config = dict(
    hidden_size=96,
    n_experts=16,
    hidden_act='squared_relu',
    vocab_size=8192,
    attn_scale=0.245,
    init='normal',
    init_std_o=0.00724,
    init_std_up=0.0458,
    optimizer='soap_variant',
    warmup_steps=75,
    decay_fraction=0.737,
    final_lr_fraction=0.0,
    max_seq_len=512,
)
Below are experts of layer 4 (counted from 0) of a mixture-of-experts language model. Rows are named down (a neuron's output weights, with its number) and show model dimensions 0-95. Each number is 50 + 10 x the weight over its row's rms, rounded and kept within 0 to 99.
Before each expert's rows: "comes before" lists some tokens at least twice as common just after its tokens as in all text. This comes from a sample of Wikipedia text that the model never trained on. Tokens count by the router's weight.

# expert 6
comes before: " the", "=", " a", " was", " his", " had"
down18:29 50 41 49 50 62 59 49 39 64 54 59 47 32 47 36 74 55 59 51 51 45 45 35 52 27 58 41 55 53 37 52 40 40 63 52 44 51 66 57 62 64 62 71 48 45 51 71 45 35 42 50 63 42 66 53 53 57 46 57 34 42 41 48 67 59 32 60 53 51 46 46 48 57 43 61 59 62 59 39 40 43 56 58 59 50 64 35 56 58 52 47 50 37 52 44
down19:52 48 58 36 38 36 57 46 45 62 38 48 50 59 57 50 51 40 79 44 68 45 45 55 28 62 57 40 57 59 53 56 47 48 50 64 39 50 47 46 60 43 47 37 37 32 42 42 34 46 36 43 50 50 49 52 44 52 44 46 44 45 54 52 41 64 36 37 21 49 72 47 32 44 40 44 45 60 60 50 52 43 55 47 57 51 58 44 34 46 76 49 59 47 38 46
down20:56 26 48 54 53 53 65 51 41 50 56 43 57 54 35 34 54 58 66 40 62 22 37 49 52 37 71 39 50 64 42 47 58 58 46 42 65 47 74 28 59 48 51 41 38 51 63 57 51 46 61 56 55 39 49 53 52 38 44 47 63 62 51 42 55 54 59 50 32 39 46 36 51 54 34 38 51 65 57 39 51 37 60 38 38 40 57 52 47 60 47 54 54 53 49 39
down21:58 48 47 46 40 64 67 56 49 46 36 42 66 61 58 54 76 59 54 71 37 69 46 43 54 56 43 52 51 51 50 37 32 56 53 61 61 53 63 50 46 56 35 55 57 60 31 62 46 47 62 35 37 43 43 46 37 40 45 73 42 26 51 54 58 53 42 47 54 33 49 60 58 34 45 46 50 49 55 37 53 45 56 37 48 49 44 49 36 55 42 63 63 57 48 63
down22:52 63 44 32 53 44 61 43 36 50 45 63 67 42 53 46 65 39 49 74 65 40 48 35 63 28 58 41 58 55 38 44 38 52 61 49 66 57 78 40 49 58 64 50 38 50 46 51 63 49 58 70 57 51 46 56 59 50 54 56 55 48 41 60 65 64 58 64 53 56 55 52 46 37 40 35 61 44 63 38 60 45 53 46 42 44 53 46 55 56 59 48 36 39 37 47
down23:60 44 57 38 51 46 58 36 47 53 43 43 57 54 69 70 54 52 69 40 40 54 48 50 62 48 33 46 44 67 36 49 48 56 64 51 35 59 47 48 44 39 59 47 48 49 47 53 42 53 52 59 42 61 51 41 50 68 45 42 59 51 62 46 49 28 78 68 25 43 65 55 69 47 43 53 42 43 40 59 62 48 44 50 57 42 55 38 68 47 54 42 47 32 49 39
down24:51 40 69 55 61 49 65 53 40 51 35 51 41 47 56 38 47 60 44 53 57 44 65 62 44 37 41 70 41 59 53 45 46 43 54 55 53 56 45 28 54 29 35 53 67 52 65 54 61 55 34 45 38 71 57 53 56 53 42 55 61 57 65 57 40 33 63 48 35 74 47 43 53 60 55 45 55 66 58 53 43 44 61 60 46 37 39 42 42 47 38 63 61 52 54 49
down25:46 53 33 48 62 35 31 52 49 59 51 46 63 59 45 49 40 48 59 58 38 49 42 46 31 49 55 50 43 44 51 54 38 42 63 51 60 52 52 52 49 53 43 36 64 41 53 47 45 59 53 34 28 47 47 59 59 54 59 57 61 61 40 77 46 57 33 40 67 75 48 55 49 38 45 57 39 56 41 46 77 56 41 63 55 57 43 48 72 44 65 55 45 41 54 54
down26:35 42 48 54 32 61 53 51 67 66 54 46 30 66 49 48 44 53 47 39 61 28 30 53 62 42 69 54 58 53 43 53 41 49 62 70 50 54 44 51 36 55 30 45 42 44 58 53 45 58 42 50 54 44 38 49 46 44 26 52 51 53 60 52 39 52 40 61 33 45 38 52 52 56 49 63 46 50 52 62 52 34 32 53 60 43 58 65 60 42 51 59 34 33 59 44
down27:54 59 52 52 66 52 52 39 45 55 60 57 59 51 61 46 57 48 66 59 63 52 24 61 57 46 75 59 46 51 43 50 41 36 49 48 64 36 48 52 30 62 47 51 54 65 57 61 37 43 45 61 42 50 64 47 50 57 44 60 37 49 63 41 36 47 61 44 33 52 47 34 51 50 67 46 38 50 63 49 43 36 52 60 61 49 30 59 41 40 61 51 25 47 46 37
down28:34 30 41 40 47 44 36 52 49 54 57 48 51 44 58 64 49 52 54 54 70 59 48 43 59 68 69 43 61 61 20 51 44 62 49 47 46 59 52 48 52 50 58 54 68 75 57 58 53 39 50 50 42 61 44 44 55 52 62 49 46 41 50 53 52 55 59 53 45 49 33 37 44 52 51 37 39 71 37 50 44 44 47 45 61 51 63 49 70 50 59 48 29 40 72 46

# expert 4
comes before: "\n\n", " The", " and", " the", " He", " In"
down6:64 30 69 59 58 46 52 60 49 30 44 53 46 58 46 59 63 52 34 47 42 50 54 40 38 55 58 45 48 46 36 52 52 43 63 34 59 43 56 62 39 45 35 44 39 55 59 54 56 67 50 45 52 59 48 62 66 51 63 70 49 38 56 67 64 60 60 47 33 47 52 63 61 56 59 50 53 71 49 44 51 68 25 40 52 59 56 54 51 56 69 47 44 39 46 42
down7:42 37 55 31 62 53 60 34 60 33 53 59 51 47 54 72 43 63 51 67 56 24 52 45 46 44 38 49 39 62 41 37 36 40 57 55 46 42 42 39 55 47 42 62 64 52 73 46 61 37 47 54 41 59 51 56 59 56 64 46 59 69 45 65 56 52 51 55 39 53 56 42 47 49 42 51 43 65 71 38 39 57 52 44 73 42 43 47 46 57 43 48 57 58 45 48
down8:61 52 51 51 39 54 53 47 48 37 46 33 58 58 32 46 46 67 67 49 60 38 52 74 51 43 48 56 44 51 47 53 50 50 65 62 41 52 40 50 56 49 41 42 51 46 58 53 43 38 56 62 38 43 50 51 53 48 55 53 65 52 62 38 65 27 36 53 65 44 53 40 56 77 39 50 87 46 63 42 48 54 55 46 37 54 61 66 54 64 40 46 53 50 48 52
down9:61 57 56 59 50 65 63 52 43 64 29 48 51 64 50 36 55 39 61 39 64 30 45 43 38 45 52 43 44 37 59 56 58 48 49 47 44 51 50 65 41 37 75 47 40 46 48 58 44 46 50 52 64 56 50 62 44 45 50 59 46 42 50 63 45 48 64 53 40 39 50 75 46 47 76 35 44 61 54 44 54 61 59 43 49 36 41 60 72 36 47 38 40 39 39 45
down10:41 52 46 61 36 52 50 49 61 74 43 25 38 27 44 75 54 63 58 49 45 55 56 46 41 61 50 53 34 40 51 44 53 69 50 46 53 54 52 48 41 55 46 42 70 59 58 58 51 39 39 56 42 42 53 41 49 54 72 54 55 47 54 33 47 54 57 49 34 54 50 61 31 46 63 53 41 48 27 52 52 47 72 58 54 47 60 66 57 39 50 57 58 47 58 51
down11:54 40 47 66 33 45 64 35 52 60 40 61 50 39 54 63 54 77 55 67 55 53 37 58 41 50 48 36 37 56 53 41 43 56 53 51 63 44 51 36 51 40 49 60 52 57 36 62 55 48 34 33 38 45 52 38 59 64 61 58 54 50 43 61 60 48 34 66 53 40 44 36 42 43 45 43 43 74 63 39 41 45 53 54 27 47 56 50 44 53 42 30 49 55 52 40
down12:54 47 40 49 36 57 47 40 54 66 65 58 59 51 55 61 59 54 60 55 63 49 56 50 49 77 51 75 33 41 37 50 74 42 42 42 56 39 44 62 58 50 52 39 68 67 47 53 51 49 41 63 60 67 34 40 55 40 39 54 51 47 62 36 43 59 40 59 53 17 44 48 42 54 68 51 57 52 53 49 58 52 47 55 49 52 60 50 41 50 46 47 49 42 42 39
down13:52 32 62 39 61 55 73 60 53 42 41 66 62 51 39 58 27 37 36 37 45 54 58 50 59 30 54 33 48 56 52 58 55 42 57 46 48 41 41 31 46 58 47 60 36 44 63 40 45 41 56 51 55 55 53 39 58 34 46 55 40 44 40 54 43 51 58 44 41 64 56 68 46 56 58 59 47 64 47 38 64 46 54 42 49 38 44 77 35 51 63 48 43 55 42 46
down14:61 47 73 47 41 52 60 58 47 40 38 51 42 53 51 55 53 56 56 28 65 30 54 42 50 58 42 48 42 49 66 51 50 51 76 59 40 57 37 57 55 53 65 49 42 62 49 38 59 48 47 41 53 75 50 29 48 62 43 46 43 49 37 49 66 62 57 47 49 37 67 59 60 38 57 58 70 51 54 47 53 61 49 58 44 56 59 61 37 48 68 40 66 44 46 41
down15:59 49 38 67 50 39 65 47 46 37 54 32 51 71 52 52 47 50 61 49 57 43 58 51 41 38 48 50 45 53 44 63 58 54 58 52 32 62 41 48 56 47 54 37 48 68 62 33 64 42 44 60 50 65 55 53 35 33 62 55 80 55 50 62 57 45 64 61 53 43 60 38 39 38 55 49 53 70 46 41 40 45 37 54 60 41 35 45 46 51 51 61 59 35 42 36
down16:53 44 48 43 36 58 48 30 61 36 49 58 49 45 63 44 38 45 66 50 43 54 56 39 41 49 33 48 56 49 52 60 63 51 57 49 46 38 49 60 52 49 40 36 50 35 49 63 55 45 55 63 61 62 57 50 64 46 64 27 56 63 48 38 57 48 65 60 65 49 51 39 51 60 51 47 56 58 54 49 51 49 53 81 27 45 37 63 34 53 50 28 70 39 56 47

# expert 5
comes before: " |", "–", ")", ".", ";", ":"
down21:36 46 47 48 33 42 57 55 47 55 43 37 47 52 60 34 47 58 62 41 77 53 52 47 56 46 53 68 34 52 53 58 56 54 51 55 67 50 50 60 42 40 65 56 51 61 71 50 70 66 50 49 36 49 60 34 59 44 58 40 51 30 61 48 49 57 49 52 48 41 61 58 33 35 44 55 37 62 75 47 44 45 60 42 31 51 35 53 44 50 38 43 49 51 36 60
down22:50 54 56 55 51 59 63 35 32 56 55 51 35 54 52 48 68 55 75 48 69 26 45 53 57 56 47 44 73 41 39 45 44 35 49 54 43 31 44 50 34 55 43 53 66 49 61 62 63 52 48 60 55 67 61 51 62 47 52 54 70 69 55 66 39 56 50 63 51 44 43 30 56 45 60 46 54 42 52 54 46 57 58 35 42 54 52 48 52 64 50 54 43 44 62 51
down23:66 37 47 37 37 40 41 50 71 44 58 58 44 45 55 46 51 42 47 38 62 50 51 40 44 36 51 56 44 55 50 47 62 61 61 55 50 53 27 40 59 47 31 49 58 25 44 62 40 52 42 42 51 76 41 40 59 45 37 40 45 50 70 55 48 62 56 63 47 46 55 43 57 55 67 40 38 72 42 54 60 48 43 61 54 55 44 42 64 63 49 51 41 47 35 39
down24:46 39 55 42 48 52 46 56 42 51 53 53 17 60 61 53 58 53 82 44 40 45 54 47 46 51 61 60 59 45 39 44 52 28 40 48 34 49 34 47 59 44 49 50 45 56 70 45 56 52 39 57 39 52 44 52 39 59 35 43 56 49 49 57 51 58 44 52 56 44 44 61 64 38 76 43 61 63 50 40 55 43 46 50 57 63 59 52 57 28 69 53 37 58 60 42
down25:60 63 57 45 34 44 47 66 44 52 60 38 47 33 34 41 50 59 58 51 55 57 51 45 39 65 71 45 53 58 17 56 52 65 52 57 63 41 63 53 53 33 52 50 35 29 47 56 41 48 58 50 19 59 63 54 55 45 48 47 40 27 51 50 41 54 46 53 67 46 63 44 46 43 50 35 56 40 48 37 57 55 51 51 48 42 46 48 45 45 49 42 53 53 39 55
down26:48 43 56 40 46 55 65 43 45 52 28 49 32 54 61 60 52 49 56 48 70 37 56 39 62 29 49 37 50 47 66 56 46 58 47 55 50 63 41 58 44 44 56 53 70 50 47 58 55 58 58 48 41 47 47 42 42 49 56 52 63 49 32 52 44 61 63 60 59 47 58 34 63 54 61 39 62 41 63 49 56 68 31 44 38 39 39 43 44 65 64 54 21 55 43 52
down27:56 50 46 56 59 57 54 34 56 50 53 58 32 52 61 62 67 53 53 52 38 51 63 43 53 48 47 39 48 36 39 57 51 31 54 53 49 38 54 60 39 46 47 49 55 44 69 45 52 33 39 55 60 56 40 66 66 64 56 56 50 62 44 67 65 58 42 68 44 36 25 50 54 49 70 63 65 56 65 39 52 70 32 42 59 65 51 52 51 41 42 60 57 41 52 51
down28:55 39 73 48 55 50 39 20 57 39 67 49 37 44 62 37 44 68 65 46 63 43 60 44 62 52 58 47 53 46 45 50 55 46 64 41 73 53 47 52 57 41 43 68 68 40 60 56 47 37 55 61 49 54 38 49 56 51 62 46 44 36 50 47 36 51 34 55 41 33 57 57 31 53 66 54 42 54 50 60 54 57 54 55 59 39 55 47 57 44 50 45 46 42 70 57
down29:59 61 59 32 49 65 58 44 43 65 32 44 53 53 40 24 42 48 55 49 42 58 49 46 55 54 33 71 49 48 59 64 25 36 38 36 62 44 50 34 49 42 46 62 36 56 52 46 60 32 57 54 63 64 58 54 49 52 43 47 52 39 55 48 47 48 57 61 53 43 63 53 37 40 48 60 34 57 42 45 40 66 50 49 37 34 42 45 34 51 59 36 49 39 50 56
down30:49 44 57 35 67 62 35 45 37 47 25 35 41 40 46 56 55 55 57 44 41 57 52 44 57 30 58 45 51 51 51 54 57 48 49 49 50 58 53 48 52 44 42 51 34 27 50 60 50 57 59 36 53 47 46 39 50 52 28 46 54 55 30 56 55 65 40 40 28 41 44 48 51 35 57 41 60 56 64 53 60 46 68 49 41 53 58 29 47 57 71 56 35 52 68 47
down31:35 44 40 41 58 72 40 44 50 48 57 53 42 49 48 53 53 53 58 64 56 39 55 52 57 58 49 56 23 60 25 41 55 52 53 51 44 50 60 42 60 56 55 34 52 64 54 59 49 47 50 62 52 53 56 68 53 50 75 46 56 58 45 82 51 61 39 40 43 60 55 56 43 50 64 56 50 59 64 49 59 51 54 46 67 57 47 45 61 63 51 45 72 49 28 55

# expert 12
comes before: "|", "-", "  ", " •", " Born", " Location"
down18:41 25 43 56 60 46 45 47 59 57 46 62 56 41 39 51 44 44 53 49 72 66 59 44 41 27 55 70 59 44 29 54 62 53 41 29 49 32 39 53 41 45 44 64 47 66 47 53 69 58 41 38 50 51 58 47 50 44 41 42 63 52 49 50 32 54 41 51 59 54 58 53 52 53 38 41 51 39 55 49 59 65 43 62 51 57 41 34 43 57 34 69 45 57 45 42
down19:58 33 36 42 59 53 53 36 47 30 52 56 53 47 29 61 53 52 57 63 69 34 70 38 36 42 53 47 51 60 24 48 59 46 50 67 50 49 48 40 50 25 46 54 53 74 48 36 55 54 35 61 45 59 62 43 41 58 52 49 60 57 45 63 47 55 61 53 45 58 47 53 63 45 51 41 46 68 70 51 48 56 38 59 46 44 39 50 54 51 57 53 41 42 51 37
down20:56 60 42 43 64 46 44 49 54 42 40 41 66 47 61 51 62 46 50 66 70 51 56 39 71 44 45 53 43 18 33 60 58 64 41 65 54 56 37 53 58 40 64 52 54 55 46 61 34 43 51 65 41 65 55 28 25 55 49 46 53 51 43 52 53 64 40 51 40 62 32 45 45 44 37 61 40 50 55 51 46 39 47 54 52 51 57 51 38 56 59 45 41 55 65 56
down21:66 29 39 52 54 52 47 41 57 34 49 55 39 48 41 64 42 53 56 62 71 45 71 39 41 50 52 53 57 57 46 51 56 56 41 59 48 65 47 45 42 25 53 62 51 77 49 52 51 59 45 57 51 54 60 42 49 67 41 54 70 46 61 70 52 46 64 63 46 73 43 47 64 42 55 38 37 56 51 54 44 49 37 50 57 44 36 46 60 54 49 58 37 42 54 38
down22:44 31 50 39 52 50 71 40 48 62 43 51 54 42 43 54 61 47 45 52 45 60 37 41 42 27 42 59 66 58 41 61 48 41 52 35 45 57 43 52 45 60 49 51 50 65 54 62 54 49 45 59 42 65 35 36 55 54 61 35 58 47 35 57 50 50 51 57 27 37 57 44 55 56 54 52 52 51 51 78 42 39 43 60 46 43 54 27 45 55 61 34 62 40 73 48
down23:58 38 58 48 51 48 50 42 54 39 41 50 35 49 42 64 56 56 55 61 53 47 28 58 36 42 48 64 58 57 41 41 40 42 38 60 64 38 69 43 32 46 62 65 45 62 61 46 40 41 55 38 40 31 34 40 56 71 29 56 49 55 46 52 61 64 66 47 56 54 44 35 37 58 47 49 33 46 49 38 39 57 52 45 40 71 55 48 48 55 45 55 41 64 47 44
down24:77 50 50 50 77 53 57 44 33 48 51 50 64 56 50 39 28 43 51 48 45 36 47 58 48 47 62 49 73 64 59 55 34 46 54 40 61 58 61 44 63 51 48 38 42 43 50 54 60 56 51 71 35 46 46 53 51 50 49 62 52 64 23 49 61 60 29 53 59 51 62 49 57 36 41 62 49 46 50 64 57 45 59 57 51 38 55 61 55 47 53 40 57 44 50 39
down25:54 51 38 30 40 46 30 49 60 46 55 51 47 60 74 44 43 56 56 62 47 53 59 60 31 47 51 48 49 63 34 46 46 58 38 59 52 61 42 51 59 47 48 33 61 37 37 45 51 56 41 33 52 37 50 47 49 38 47 34 55 47 34 44 41 30 58 39 38 53 58 52 46 66 54 43 61 60 53 50 45 59 46 79 69 42 36 47 53 48 44 67 42 51 38 47
down26:36 42 54 37 45 50 44 48 47 39 56 51 69 57 59 59 38 52 54 52 53 65 48 51 39 43 33 63 69 66 31 61 55 60 55 57 26 58 53 49 45 40 48 38 46 67 49 48 42 54 38 66 52 57 46 55 42 52 46 44 41 48 59 56 43 48 60 48 37 72 46 42 39 67 43 54 43 43 61 47 57 57 55 45 40 58 55 57 18 49 66 60 70 44 61 48
down27:37 47 39 47 49 64 57 61 41 60 33 60 35 36 68 63 51 60 67 60 65 45 45 63 55 54 46 42 25 51 39 36 54 37 64 57 39 39 48 47 40 41 49 54 49 43 40 43 47 58 47 36 42 55 43 32 55 55 50 59 68 58 34 55 55 46 53 48 23 47 59 43 54 69 52 58 51 40 67 47 47 50 43 46 50 36 39 36 54 53 57 57 56 54 66 44
down28:56 30 44 47 49 55 61 35 48 44 60 64 53 50 35 58 54 60 57 58 71 42 65 43 28 51 35 43 62 54 20 47 61 51 48 66 37 44 42 42 52 30 45 53 51 78 54 39 55 57 36 65 55 50 60 48 47 58 52 50 55 57 50 61 48 57 59 42 37 66 46 47 65 48 47 49 49 67 57 50 49 55 39 64 48 37 46 49 55 55 65 47 39 42 46 35

# expert 11
comes before: "=", "The", "|", "In", " that", "M"
down160:68 47 35 55 34 49 38 53 45 49 49 48 62 48 46 49 44 53 67 50 76 36 55 41 41 48 65 59 41 36 43 42 55 54 42 51 51 47 37 55 40 34 54 34 53 48 57 36 71 59 56 56 34 57 53 52 47 66 39 50 37 69 53 55 65 40 41 61 51 60 44 45 42 37 59 47 46 50 49 65 40 62 50 56 64 41 24 69 55 51 45 50 42 65 47 43
down161:57 45 43 51 57 48 43 46 37 47 63 55 61 63 61 58 52 40 63 39 68 67 51 65 44 42 46 55 48 74 57 58 47 62 41 50 43 58 63 66 42 44 51 46 53 72 45 53 57 38 46 51 57 60 64 55 60 31 54 50 68 57 50 50 38 47 46 44 67 52 67 51 49 62 55 46 71 53 56 40 59 52 31 58 59 62 27 36 62 52 47 38 52 55 61 37
down162:61 33 46 52 56 47 52 33 52 54 52 53 50 48 49 45 61 63 62 59 78 41 69 48 40 32 49 37 60 68 38 58 46 55 46 57 54 46 44 50 66 27 44 71 48 56 59 49 51 62 36 61 45 55 61 49 34 58 47 46 60 47 53 65 50 61 60 45 41 57 33 46 53 48 64 52 40 62 58 53 43 46 58 60 49 40 38 46 50 65 57 49 26 33 60 45
down163:58 36 31 58 45 46 45 49 56 49 57 56 46 46 47 44 56 54 64 51 77 29 68 47 26 36 41 51 58 64 34 45 49 56 53 52 46 48 48 54 47 36 57 55 51 61 47 37 47 58 46 61 53 69 58 45 44 52 49 64 53 62 46 58 53 53 54 48 31 44 32 50 49 35 61 59 53 56 57 53 42 38 41 56 43 35 24 66 55 49 65 31 36 43 56 49
down164:69 43 32 42 55 53 46 46 43 42 56 61 47 47 43 31 49 49 59 53 63 41 66 60 46 35 47 54 45 54 44 56 55 47 47 48 65 45 43 67 52 35 45 62 51 53 53 42 60 63 39 63 34 49 53 53 43 60 40 69 64 59 58 57 53 51 65 43 41 55 42 31 55 36 50 53 39 41 50 43 44 48 41 72 42 45 18 42 46 60 68 40 35 48 53 35
down165:41 53 39 39 52 63 63 48 47 35 54 53 56 49 54 65 32 39 66 52 69 43 54 40 42 36 52 39 45 61 39 53 42 60 45 53 53 51 55 33 49 46 43 50 58 42 68 42 44 46 36 63 40 56 42 62 67 54 42 40 62 44 44 44 52 51 42 60 38 53 63 32 59 66 53 57 52 56 57 43 33 63 31 47 67 42 47 57 25 48 42 60 36 46 41 35
down166:51 49 64 20 51 53 54 64 54 41 34 76 53 53 37 52 52 56 29 61 50 38 48 55 48 35 61 50 57 51 45 51 68 43 52 45 48 41 48 48 49 53 60 57 56 63 43 48 76 49 35 61 65 61 49 57 56 49 58 46 59 44 63 55 40 48 40 41 35 39 42 51 56 50 66 59 59 61 39 36 53 47 53 42 40 50 34 55 59 47 36 43 29 52 49 36
down167:45 47 67 67 46 54 49 55 65 53 38 55 56 46 50 50 35 52 43 44 46 29 55 45 46 37 57 58 59 48 47 48 32 61 59 46 51 43 55 49 81 47 39 63 44 66 54 58 56 63 42 52 46 69 31 53 59 54 44 64 62 58 36 41 56 51 66 54 46 46 53 41 54 61 41 53 46 45 54 46 38 49 28 45 47 58 49 52 48 54 39 58 64 47 72 22
down168:65 40 47 48 50 57 62 46 49 43 60 40 43 45 50 34 60 63 69 62 68 47 46 54 47 31 32 39 55 54 43 47 45 56 61 36 69 39 51 57 51 49 59 55 52 53 42 51 34 39 42 49 46 55 62 73 52 44 44 49 63 44 41 47 61 52 40 54 62 53 53 44 32 53 45 60 68 66 31 37 49 50 68 64 60 36 42 40 65 49 63 38 40 53 58 58
down169:62 45 40 47 46 43 46 56 65 43 67 64 53 44 53 35 45 46 48 63 45 40 57 51 48 55 40 64 64 61 45 44 61 62 56 61 66 66 60 42 36 44 36 53 58 45 60 33 61 57 51 48 48 61 45 38 37 57 56 38 58 71 61 59 47 43 60 57 51 56 64 37 49 63 54 33 49 59 42 36 47 49 49 48 52 60 21 63 58 47 58 57 28 40 56 38
down170:40 44 63 49 38 63 71 53 47 44 52 46 59 40 35 64 46 40 69 57 59 56 59 54 53 38 46 47 53 49 32 54 50 55 53 55 42 42 46 35 44 39 49 57 52 65 41 54 42 37 46 50 35 36 48 43 39 47 35 50 54 66 41 38 35 48 51 75 48 55 34 50 44 44 33 44 50 62 62 28 54 63 38 50 55 66 40 35 32 44 53 57 30 56 46 51

# expert 3
comes before: "\n", "=", "-", "\n\n", ":", " ("
down6:54 49 50 50 42 58 40 49 40 45 26 62 46 47 58 43 52 41 60 51 55 50 46 51 51 64 53 61 44 38 53 43 48 43 64 71 56 79 56 37 52 32 59 51 35 49 54 31 49 55 54 50 49 56 58 41 56 37 59 42 60 59 54 55 56 62 64 61 34 59 76 67 45 34 58 60 46 42 50 42 22 47 50 56 48 44 41 47 53 43 53 49 31 54 43 43
down7:38 36 53 36 38 57 50 38 52 60 52 56 50 43 48 44 65 62 64 48 58 48 53 45 59 26 61 64 65 56 40 42 41 40 50 45 64 48 58 32 58 38 49 36 52 52 53 59 44 55 63 42 53 66 45 59 52 61 50 42 40 70 57 42 24 61 59 50 55 43 52 49 40 47 71 46 43 70 49 43 55 39 53 35 52 45 48 52 45 50 49 32 40 67 49 28
down8:49 51 60 62 50 52 74 54 47 42 32 50 53 35 54 40 39 72 68 43 53 45 58 68 52 36 39 52 47 63 36 41 59 46 70 46 34 56 59 27 38 52 46 51 63 49 47 48 56 37 44 48 39 54 48 59 48 44 50 62 50 60 52 45 33 62 64 36 40 46 37 30 37 57 49 51 56 50 58 44 51 57 43 55 69 47 50 61 36 50 50 33 55 44 41 63
down9:61 43 49 42 59 53 37 33 49 65 57 62 46 61 55 37 58 56 67 57 60 61 63 44 63 48 49 34 38 58 41 42 30 54 49 61 46 50 54 62 39 29 31 47 54 50 42 48 57 59 49 68 40 51 51 54 30 42 49 24 49 54 43 54 50 42 53 52 46 51 51 43 62 42 65 43 45 38 49 45 37 43 54 27 58 35 51 33 63 60 57 52 66 62 54 48
down10:53 35 51 53 40 68 57 67 60 63 36 61 63 45 45 54 61 64 53 32 49 46 57 55 57 73 49 64 40 57 74 46 64 40 68 57 50 56 67 49 27 43 40 61 42 52 50 46 52 49 48 57 50 55 38 48 51 42 42 66 52 42 39 40 60 54 46 47 55 45 36 46 49 49 60 72 38 57 57 50 35 71 39 52 60 48 52 46 43 45 43 47 30 53 55 46
down11:43 29 52 76 40 42 62 34 44 51 35 60 49 54 50 46 54 43 67 38 35 34 58 63 47 41 54 57 66 41 35 55 44 42 63 38 70 65 57 32 62 61 40 43 55 49 64 31 49 49 61 43 50 48 33 44 55 54 52 51 53 51 41 54 63 60 55 54 61 46 65 31 65 54 54 42 44 59 62 56 50 50 58 49 42 36 55 48 43 53 66 49 50 58 55 52
down12:72 43 45 50 53 58 60 53 49 50 41 52 40 45 47 40 49 36 68 50 60 54 69 68 56 44 54 53 55 69 43 40 55 60 59 32 36 55 42 38 72 61 47 60 44 55 48 59 52 44 36 42 45 54 46 74 48 62 58 60 55 63 32 60 43 35 48 42 54 41 49 43 62 43 48 43 55 49 66 34 29 46 50 68 41 44 55 58 48 46 35 59 35 56 50 58
down13:57 50 39 63 47 57 52 44 69 57 53 46 39 52 37 37 37 61 42 42 48 61 43 65 56 44 52 43 56 40 44 49 47 38 62 37 37 74 61 72 62 52 56 66 57 54 40 58 44 56 56 33 74 33 43 43 41 56 37 47 50 49 51 54 49 55 64 51 42 29 54 51 43 55 56 51 44 53 47 49 42 50 40 45 30 49 28 61 53 42 45 45 54 32 28 49
down14:58 45 56 49 55 77 38 52 44 43 59 53 46 54 48 51 55 40 47 45 63 43 51 44 40 39 55 57 41 47 41 37 51 47 47 56 57 39 43 35 53 59 51 39 46 68 45 61 52 62 67 70 33 49 40 53 52 50 53 59 52 70 38 51 42 48 58 64 37 56 51 46 42 30 63 34 63 63 74 50 63 59 45 56 49 57 38 32 54 65 42 42 30 50 37 50
down15:33 65 44 54 49 33 65 52 59 47 72 62 54 64 40 47 43 39 44 54 43 45 47 49 49 42 34 66 52 41 53 46 46 67 50 51 50 56 48 44 48 47 51 45 50 44 48 64 61 56 57 74 57 61 37 58 58 61 58 43 47 57 36 54 64 57 57 50 40 51 40 61 50 50 46 43 29 53 46 41 43 55 35 48 41 27 72 42 51 57 56 47 62 59 70 25
down16:62 49 50 59 44 57 55 47 41 46 51 48 58 33 52 51 48 54 41 57 79 60 43 48 47 41 43 40 42 54 51 22 51 54 63 55 38 42 45 55 56 46 38 34 35 47 63 44 59 55 45 45 34 39 58 66 58 40 35 51 47 31 49 51 60 41 45 66 53 50 47 36 59 58 51 49 35 51 56 53 50 29 50 38 46 42 64 42 43 63 23 49 68 50 66 42